config.yaml
n_experts: 160
activation: "reglu"
moe_layers: [0, 1, 2, 3, 4, 5, 6, 7]
router_score: "sigmoid"
normalize_top_k: true
lr_router: 0.00222
optimizer: "soap_variant"
beta1: 0.95
seq_len: 1024
steps: 15122
Below are experts of layer 5 (counted from 0) of a mixture-of-experts language model. Rows are named gate (a neuron's input weights, with its number), up (a neuron's input weights, with its number), down (a neuron's output weights, with its number) and show model dimensions 0-255. Each number is 200 + 40 x the weight over its row's rms, rounded and kept within 0 to 999.
Before each expert's rows: "comes after" lists some tokens at least twice as common just before its tokens as in all text; "comes before" lists some tokens at least twice as common just after its tokens as in all text. This comes from a sample of Wikipedia text that the model never trained on. Tokens count by the router's weight.

# expert 15
comes after: " |", ")", " |  |", "\n", "| ", "L |"
comes before: "| ", "-", "|", "- ", "|  |", "- P"
gate0,238,158,178,223,123,236,225,109,267,183,195,223,241,225,226,190,233,166,196,280,284,275,194,175,157,167,223,172,208,252,152,156,146,189,213,226,252,209,159,152,185,204,181,178,284,257,222,257,225,244,148,245,173,228,161,142,146,204,228,157,225,189,206,225,187,212,185,273,197,272,148,193,193,172,254,238,261,251,232,200,196,226,237,193,290,199,153,217,153,216,166,169,166,248,97,156,210,245,191,164,223,223,179,232,208,229,247,115,277,214,245,202,196,214,206,228,162,193,141,148,192,268,277,245,158,108,170,168,171,182,278,209,147,176,206,236,121,205,175,239,206,213,152,262,321,247,162,145,131,116,207,162,182,200,124,264,200,214,170,195,211,199,169,241,230,165,228,206,173,133,210,173,175,179,170,208,185,243,209,235,183,254,186,195,144,160,235,194,211,184,228,263,195,240,170,199,210,254,230,163,224,154,139,219,176,196,188,228,240,233,249,183,204,150,186,221,178,214,147,163,212,210,236,179,239,169,178,218,203,212,263,219,202,252,271,174,155,176,173,291,180,229,161,236,140,239,239,211,144,195,236,232,182,224,153,187
up0,245,187,224,174,235,175,211,194,186,179,151,179,193,219,200,159,206,229,233,264,190,247,197,186,166,217,210,309,260,150,183,220,238,202,280,205,211,224,221,243,188,227,186,114,166,285,196,192,157,199,261,158,160,156,246,224,178,149,235,217,207,214,170,212,156,256,118,193,216,255,211,102,243,285,204,205,218,200,211,170,280,223,183,189,195,246,179,174,243,213,96,143,153,176,267,197,183,184,218,262,259,234,203,229,216,211,195,212,181,119,207,198,242,192,253,277,189,235,194,226,199,294,227,240,209,244,204,256,220,175,162,198,192,181,189,211,275,253,164,162,187,170,194,168,142,262,211,263,276,201,150,191,172,258,150,212,216,167,192,241,156,147,155,166,224,188,103,154,239,132,183,168,184,195,254,232,119,146,220,190,221,207,265,168,187,165,218,214,208,283,169,215,178,205,247,221,218,178,156,208,195,130,210,197,220,122,196,251,264,221,256,122,142,235,230,244,184,145,182,197,235,112,232,195,231,158,211,233,216,194,141,201,240,254,196,245,188,272,231,247,171,94,210,199,194,167,136,189,172,257,201,168,160,168,201,189
down0,165,201,221,210,211,168,232,242,218,200,198,189,200,177,161,147,239,133,96,270,197,151,163,221,221,183,228,257,176,188,242,191,241,172,155,207,161,174,190,187,203,301,222,191,172,203,175,209,272,184,267,225,237,203,145,197,138,228,201,184,241,132,193,219,192,231,128,197,236,239,222,186,137,216,164,222,109,195,134,213,223,216,218,217,170,239,213,174,163,218,249,190,183,255,206,70,224,219,242,222,186,255,206,182,232,225,195,239,203,215,213,265,201,208,215,158,232,156,193,211,127,134,164,253,215,177,207,225,161,169,240,261,267,238,238,210,168,220,202,244,215,207,216,200,214,182,212,225,302,206,144,209,240,197,240,227,222,247,162,189,166,142,182,247,243,204,224,159,188,186,150,217,172,146,266,163,108,215,298,198,192,156,168,220,245,71,199,206,128,253,324,233,264,218,214,210,277,198,208,231,222,200,105,246,259,241,168,219,215,166,148,222,230,235,152,155,214,254,262,262,235,257,246,210,196,201,174,173,276,170,236,187,191,196,159,205,196,145,174,278,162,186,212,200,191,223,144,248,152,240,164,197,183,256,206,205

# expert 75
comes after: "1", "2", " ", " | ", "7", ":"
comes before: ")", "–", ".", " | ", " |", "\n"
gate0,171,165,171,148,203,217,179,168,173,178,186,202,175,188,180,176,133,209,134,193,238,163,215,182,270,233,194,250,181,172,272,229,191,181,160,286,184,206,193,141,211,190,195,238,148,137,277,225,136,166,218,181,174,305,279,225,264,176,165,237,179,131,190,201,200,117,201,235,186,186,196,276,239,217,241,165,200,198,276,276,228,194,285,210,195,212,223,195,227,100,185,275,177,189,303,227,204,250,215,184,213,186,258,229,201,303,261,237,210,250,215,153,231,241,175,189,206,165,125,228,178,214,196,164,248,246,146,211,253,238,206,185,125,228,279,226,229,145,202,209,143,211,211,256,207,221,192,155,298,236,292,180,209,175,190,145,149,234,197,211,205,242,221,254,234,201,193,184,197,135,162,209,241,240,212,181,223,268,170,196,212,218,202,208,216,257,211,186,201,284,220,238,237,148,203,177,186,188,178,184,195,241,135,164,134,225,247,156,108,123,210,191,219,209,171,202,211,211,212,175,239,192,204,169,238,221,194,149,161,233,197,184,127,170,143,183,223,180,190,112,204,190,119,149,236,200,197,233,230,145,247,271,145,224,206,227
up0,170,166,163,271,151,200,136,131,213,178,222,148,133,174,287,105,195,184,195,188,257,219,193,261,243,170,241,270,227,172,274,286,207,144,170,179,218,254,176,219,174,150,148,194,96,193,206,192,245,172,141,218,280,177,155,233,193,164,199,208,234,229,244,238,205,255,210,140,176,245,248,242,193,204,217,220,217,223,276,250,217,217,281,223,136,251,244,241,248,185,212,254,191,219,270,188,146,193,198,215,223,194,280,174,266,196,203,222,183,201,181,171,248,111,225,189,206,185,216,181,155,202,236,166,119,209,203,200,233,167,249,163,149,175,291,153,175,223,293,169,222,245,199,315,218,210,207,164,214,229,203,173,211,186,232,110,135,198,190,246,273,172,165,194,210,208,135,234,229,159,202,180,201,225,185,150,245,206,176,235,166,140,234,212,166,212,139,206,204,237,251,235,230,256,211,131,240,118,188,187,122,211,204,186,216,190,144,211,217,209,257,136,195,217,182,206,204,188,221,207,165,219,202,121,213,210,196,214,161,228,227,232,133,177,169,179,241,201,200,218,180,184,169,247,237,163,206,256,106,237,165,173,161,270,202,207
down0,230,190,216,239,198,246,115,153,170,175,261,270,231,176,194,177,266,189,180,196,175,187,153,140,149,233,187,245,155,134,143,172,225,162,246,191,203,213,138,177,270,181,174,224,189,190,220,202,136,201,135,156,179,180,191,234,218,200,149,153,192,155,197,170,214,165,254,183,122,172,210,183,277,241,171,239,163,200,158,211,207,238,207,202,153,189,227,253,156,243,192,249,190,228,183,206,231,245,206,183,251,144,168,253,203,214,186,147,274,165,181,161,228,231,216,251,214,188,189,180,192,217,223,261,163,171,208,198,229,271,178,161,201,260,129,286,250,244,238,199,182,208,212,99,209,191,203,232,207,200,195,228,187,186,146,219,251,161,144,225,234,120,229,211,199,198,226,217,181,237,225,112,239,205,178,213,177,242,182,225,192,286,269,210,113,171,311,247,190,215,245,211,186,197,222,201,191,267,296,116,231,136,193,245,213,210,276,138,251,133,114,270,187,219,231,168,194,204,181,229,199,235,197,186,193,190,193,188,178,295,189,259,244,219,191,174,268,132,207,186,176,95,199,160,284,213,228,260,274,167,177,187,247,203,181,239

# expert 52
comes after: "\n", "\n\n", "°", "-", " JP", "0"
comes before: "\n", ":", ": ", "′", ": C", ": M"
gate0,293,252,229,266,227,198,142,160,279,245,204,192,226,152,189,214,177,212,164,251,255,269,187,126,156,164,193,225,222,204,173,235,151,200,200,219,203,162,156,238,193,152,203,209,224,101,193,256,294,190,186,254,225,250,189,217,195,231,226,210,230,139,183,248,138,134,210,166,172,227,184,223,215,200,211,220,211,131,209,237,208,204,240,154,178,175,241,190,266,191,170,181,148,204,238,214,234,185,217,198,161,166,121,208,194,196,210,209,121,232,216,237,149,152,331,175,180,231,235,204,266,237,206,160,251,220,207,227,164,160,170,216,172,231,180,139,262,239,199,201,141,106,221,134,170,124,248,173,203,223,299,154,234,114,169,188,211,168,165,203,147,192,200,212,218,222,170,200,137,230,196,200,203,224,172,194,151,274,277,194,178,226,179,195,237,235,121,196,130,193,176,174,206,188,172,186,217,164,139,169,169,227,139,232,186,191,124,175,259,217,242,196,209,270,208,227,304,132,184,141,212,210,205,254,276,224,188,226,158,228,209,150,170,180,124,240,184,223,222,195,201,225,184,150,213,156,208,144,185,208,133,268,176,190,278,246
up0,199,237,176,156,237,168,230,151,202,191,175,176,197,188,246,189,149,169,230,171,253,236,200,206,167,143,246,233,229,221,193,223,191,251,186,208,219,231,261,132,179,198,219,230,182,369,249,174,136,158,191,215,216,193,264,207,242,149,257,184,241,254,180,148,249,206,204,225,244,193,217,169,214,106,181,211,282,237,240,243,216,196,192,153,235,201,228,176,179,154,178,189,173,194,199,262,177,258,200,220,181,236,250,170,183,244,179,164,171,294,87,207,212,192,231,238,227,143,157,163,230,290,266,270,222,222,153,173,178,177,195,264,216,187,259,158,203,182,248,126,181,252,240,215,217,129,227,203,189,150,185,167,200,166,208,206,225,147,203,159,242,241,262,251,265,201,155,166,237,151,237,211,165,235,202,233,197,186,191,184,202,143,205,213,217,204,203,227,241,150,135,198,97,183,203,258,195,246,275,206,222,172,161,211,184,189,204,170,207,211,182,247,240,198,247,261,300,203,167,215,217,261,184,180,145,237,269,171,252,104,269,238,181,193,237,130,195,279,191,211,201,203,148,220,124,141,250,183,253,162,192,187,206,250,223,176
down0,189,176,231,201,171,179,224,122,201,216,226,150,176,179,110,217,198,214,240,216,174,131,221,204,233,212,284,215,211,186,255,287,154,195,244,171,156,172,201,200,131,203,257,228,151,159,233,133,195,145,198,304,194,195,151,125,201,210,182,202,217,228,212,223,197,193,176,258,127,211,194,150,268,162,186,161,246,236,146,124,205,192,199,259,169,223,200,214,221,226,214,245,253,224,230,202,168,184,256,211,190,180,214,198,190,214,251,208,224,214,184,187,234,233,226,172,247,199,145,181,167,167,228,125,154,77,192,183,226,200,199,208,187,202,216,172,140,213,232,155,183,150,203,227,185,115,137,164,197,248,178,224,232,152,211,199,246,210,214,203,124,157,235,141,242,220,179,200,199,274,217,165,139,232,232,255,230,227,239,277,173,221,197,206,255,160,192,286,147,147,195,216,309,153,228,175,173,176,285,199,126,186,177,228,185,175,209,147,156,94,89,175,161,120,181,207,216,212,155,147,197,208,266,224,269,204,188,147,229,225,145,231,180,224,243,273,225,193,160,226,195,172,187,198,163,211,205,179,236,93,138,214,250,190,195,171

# expert 62
comes after: "1", "2", " in", " ", "–", " in the"
comes before: ".", ",", " in ", ", ", " and", ", the"
gate1,211,185,168,178,200,193,118,268,177,236,170,161,243,174,75,225,135,189,200,230,295,232,173,195,154,230,148,215,209,178,130,205,290,184,169,214,150,142,198,212,205,277,220,161,151,207,208,185,240,222,127,199,193,248,219,201,135,213,129,150,210,175,226,233,184,141,104,183,226,202,207,186,213,209,207,202,198,257,187,219,235,203,204,197,245,226,80,174,199,262,101,196,133,254,242,114,156,241,220,275,272,164,132,179,216,245,215,207,195,143,173,231,155,245,207,175,155,212,203,187,216,218,234,230,200,247,113,220,230,142,270,213,199,220,160,197,178,196,213,189,225,189,240,198,112,282,173,205,237,232,197,180,134,147,235,156,241,174,191,111,205,180,248,150,238,157,217,203,208,160,148,169,143,190,250,220,222,245,161,207,197,188,173,193,187,218,220,238,236,242,163,162,234,157,175,186,230,214,183,194,210,183,160,225,227,189,188,159,240,191,176,192,182,251,242,128,195,189,226,238,231,172,325,180,122,158,231,198,133,212,193,132,165,244,164,181,148,175,215,227,176,177,216,266,167,184,241,216,213,180,191,92,180,198,209,201
up1,210,213,166,195,230,140,204,227,244,186,162,166,140,193,172,184,198,179,231,159,215,197,239,136,196,246,168,157,168,189,120,233,165,151,211,260,182,273,158,166,211,176,180,291,239,212,221,237,253,205,221,187,263,177,257,219,194,211,217,196,146,255,248,243,198,203,185,244,197,282,146,128,192,227,218,220,210,150,154,220,157,164,160,200,91,210,178,217,164,241,123,248,182,115,271,224,146,210,254,200,271,139,205,195,204,208,85,242,250,201,247,199,201,223,254,215,206,142,224,151,154,220,220,171,193,157,205,230,237,187,194,189,184,204,177,279,170,276,205,183,157,167,185,252,210,203,115,200,186,254,202,201,174,109,136,226,230,152,189,221,162,174,188,137,208,147,225,207,204,222,236,170,143,220,181,270,169,97,231,193,121,160,179,174,263,240,227,218,189,193,172,160,141,250,144,187,216,221,228,206,244,176,216,206,269,189,204,149,257,153,247,201,215,229,216,220,150,236,239,201,210,127,211,217,199,194,213,220,184,183,161,92,175,146,177,242,248,125,195,187,174,172,265,160,201,190,153,194,238,169,321,162,241,239,173,186
down1,227,248,141,195,163,195,255,212,209,179,194,216,159,249,122,232,243,207,226,151,227,155,173,107,226,207,232,205,211,248,187,158,257,215,209,205,154,138,264,319,183,211,132,191,209,177,181,132,195,183,274,188,225,214,215,125,141,251,147,172,160,118,137,259,201,215,272,264,285,170,221,194,261,157,243,255,270,252,184,190,203,150,229,219,162,234,138,211,289,228,258,197,127,172,123,211,211,180,190,196,177,253,223,191,187,140,218,163,245,145,238,187,225,221,215,115,205,225,193,234,190,176,224,240,115,244,173,209,229,235,196,136,170,196,142,161,230,210,229,208,196,209,186,232,172,206,224,171,198,203,211,186,266,126,190,238,220,129,214,214,181,216,166,221,162,226,253,154,202,173,214,172,182,126,188,238,189,220,252,225,217,79,221,227,194,176,237,257,171,167,182,185,249,246,171,212,225,259,180,217,135,197,210,148,197,217,136,210,285,244,281,171,243,206,203,237,218,186,185,171,242,219,196,166,208,223,265,159,174,126,203,247,296,270,269,215,199,211,241,209,193,203,222,189,194,203,171,162,193,170,251,144,197,176,188,160

# expert 98
comes after: " |", ")", ".", " |  |", "==", " ="
comes before: "| ", "-", "|", "The", "- ", "==="
gate0,183,167,120,180,262,244,213,276,178,226,152,222,247,144,233,115,203,183,155,224,267,245,186,225,220,184,192,208,227,183,138,171,212,128,226,182,128,230,147,226,201,196,193,207,157,177,125,206,140,184,217,177,217,201,165,163,142,177,230,160,163,186,147,170,103,239,197,169,270,177,146,213,257,212,213,182,179,162,208,226,271,153,148,271,218,185,172,226,173,149,213,178,205,130,229,245,228,242,182,198,279,214,159,178,202,223,215,220,114,230,250,202,128,222,200,231,164,214,257,108,192,218,214,211,202,154,280,158,239,183,192,137,184,194,148,208,197,205,215,126,294,242,121,152,210,193,116,169,203,175,163,144,179,234,208,133,198,164,145,203,264,232,168,230,237,211,231,257,195,150,203,213,182,173,228,210,210,142,208,240,289,213,163,186,261,230,277,144,210,267,203,195,143,258,123,137,221,142,196,186,151,124,221,266,257,229,181,207,169,244,250,201,191,180,238,219,234,165,212,250,281,175,178,190,175,261,167,131,229,175,176,192,158,211,179,152,206,158,209,207,196,251,201,200,239,253,222,177,225,198,233,153,200,259,237,221
up0,149,235,243,249,128,221,244,305,183,189,186,129,219,160,232,212,190,190,205,201,157,208,206,227,198,214,229,145,219,225,149,233,227,171,198,143,128,208,190,212,177,192,166,257,264,198,225,255,218,138,260,176,198,203,218,234,165,168,218,179,199,252,215,140,192,237,167,155,184,228,239,124,175,216,162,196,126,223,222,217,171,231,192,185,172,234,159,233,137,137,256,229,305,143,132,232,254,234,170,194,233,139,218,150,282,219,198,229,196,219,176,233,224,204,217,164,200,234,281,172,215,247,224,173,167,227,215,184,208,196,228,174,184,281,205,166,214,289,179,219,205,259,129,167,183,145,106,134,230,204,211,265,174,253,165,183,147,171,186,178,196,211,135,221,230,229,242,255,223,239,197,157,210,185,201,189,263,189,217,279,208,234,207,244,169,204,190,235,267,254,161,159,222,218,191,104,190,113,209,209,227,192,243,288,215,242,118,190,160,240,287,294,195,188,264,286,201,216,166,221,183,192,238,269,202,200,197,147,203,275,273,211,225,267,247,209,188,239,193,210,234,222,249,228,258,210,160,178,207,256,157,210,230,185,177,155
down0,159,224,153,195,211,156,168,159,161,245,216,176,211,246,184,204,212,199,205,211,264,187,172,223,212,191,177,217,208,155,208,187,230,165,238,174,191,185,198,177,207,137,186,207,159,233,114,219,235,162,236,117,174,166,173,230,212,123,186,214,119,202,157,141,264,210,132,176,204,210,183,234,171,170,246,223,250,220,203,145,215,189,234,110,275,206,221,155,226,143,164,168,144,269,184,224,189,218,157,217,234,232,155,242,172,265,197,216,214,180,114,180,182,279,206,196,204,215,279,226,167,240,197,143,223,152,168,216,207,108,177,205,273,194,223,282,180,195,180,198,235,222,195,100,237,212,203,197,246,252,161,220,158,236,250,142,168,223,199,163,128,207,181,224,286,233,173,123,245,220,189,173,221,156,277,228,214,202,239,177,199,232,120,204,195,149,168,191,278,180,213,220,204,186,264,213,175,212,289,196,208,164,215,206,157,259,263,165,236,218,219,164,296,208,153,303,231,101,227,175,177,136,159,200,228,213,120,205,249,171,173,252,203,133,181,198,261,262,279,263,164,202,190,220,199,268,225,192,139,214,172,231,244,191,197,251

# expert 154
comes after: "1", "2", " | ", "–", " (", " "
comes before: "–", " | ", ".", " |", ")", ", "
gate0,149,128,245,174,197,193,208,180,226,179,155,224,131,181,270,216,275,186,277,226,161,216,153,124,219,249,214,183,259,248,160,194,180,194,189,176,167,176,243,189,169,201,220,209,229,228,212,103,188,199,196,206,153,305,135,205,157,201,245,219,176,146,193,194,166,193,196,175,160,211,116,310,193,218,117,198,260,228,202,191,163,183,205,223,191,153,213,236,218,255,252,215,176,240,186,179,234,176,203,152,197,107,257,255,189,121,247,192,234,208,210,198,166,230,195,186,160,140,205,217,235,136,209,146,191,173,220,227,240,220,225,233,181,182,120,279,151,205,271,221,269,230,130,225,183,215,210,192,226,206,188,204,248,156,178,117,184,128,200,246,232,246,208,119,201,296,158,195,188,227,127,187,122,139,203,267,257,235,260,188,134,205,215,173,195,127,207,221,284,156,224,162,182,244,167,188,225,275,318,213,180,183,216,195,184,182,224,184,177,236,165,197,175,106,173,200,198,241,147,194,179,236,151,159,195,192,192,179,234,208,148,211,217,170,200,190,210,218,196,227,215,195,200,190,279,183,177,208,180,137,149,193,288,241,147,198
up0,210,195,201,231,222,249,183,244,148,207,217,178,205,173,159,211,228,227,137,221,215,164,173,173,205,176,197,211,250,252,192,242,268,210,143,241,211,175,194,176,201,173,204,227,92,288,260,295,94,260,191,211,255,117,195,199,198,176,291,127,274,225,226,183,246,178,156,214,187,183,279,230,168,163,231,173,178,211,280,195,190,144,202,137,266,118,215,192,166,193,188,251,198,170,255,223,152,139,253,117,220,205,182,174,196,171,239,256,198,178,229,182,196,290,205,242,241,227,125,224,212,236,169,126,214,267,214,191,147,170,162,173,221,150,225,182,216,161,211,258,130,239,222,228,155,128,234,192,132,210,263,185,253,289,187,230,177,194,188,283,158,193,272,219,211,220,193,224,265,273,231,230,245,197,214,159,231,191,223,231,230,175,194,183,201,266,257,191,157,248,146,235,193,198,201,172,130,139,186,199,248,187,146,181,202,229,193,249,262,177,210,196,188,150,233,250,213,192,121,222,261,163,208,232,246,180,169,200,193,201,231,159,213,178,200,214,233,136,169,257,158,232,244,195,186,270,199,171,272,173,185,230,247,197,213,161
down0,203,205,174,209,162,164,240,186,206,158,197,156,174,148,232,177,206,209,203,192,178,143,182,173,219,223,192,138,270,204,205,335,254,222,170,174,219,202,155,216,184,172,278,186,184,247,276,151,252,171,185,234,196,246,219,112,235,177,263,204,211,139,176,143,244,159,194,247,175,254,128,213,185,258,93,126,231,171,249,172,300,254,168,177,179,144,222,175,207,209,174,157,148,177,216,228,192,236,218,219,234,231,164,192,148,218,177,224,227,177,209,213,193,239,236,227,146,207,159,174,149,209,139,221,196,258,214,259,236,238,251,237,203,198,294,243,198,235,201,82,244,182,196,226,181,209,167,216,140,224,136,251,206,168,192,181,234,157,173,147,228,190,201,197,236,198,306,251,212,131,201,282,178,138,266,164,181,219,148,173,192,237,165,164,148,220,201,235,281,228,237,219,135,185,175,148,234,142,180,243,241,105,177,193,188,221,188,199,172,170,219,144,155,125,190,149,303,239,222,225,203,192,200,224,212,192,192,214,228,234,158,139,185,208,253,245,198,199,143,133,200,182,173,192,160,253,236,185,183,213,244,208,272,167,191,210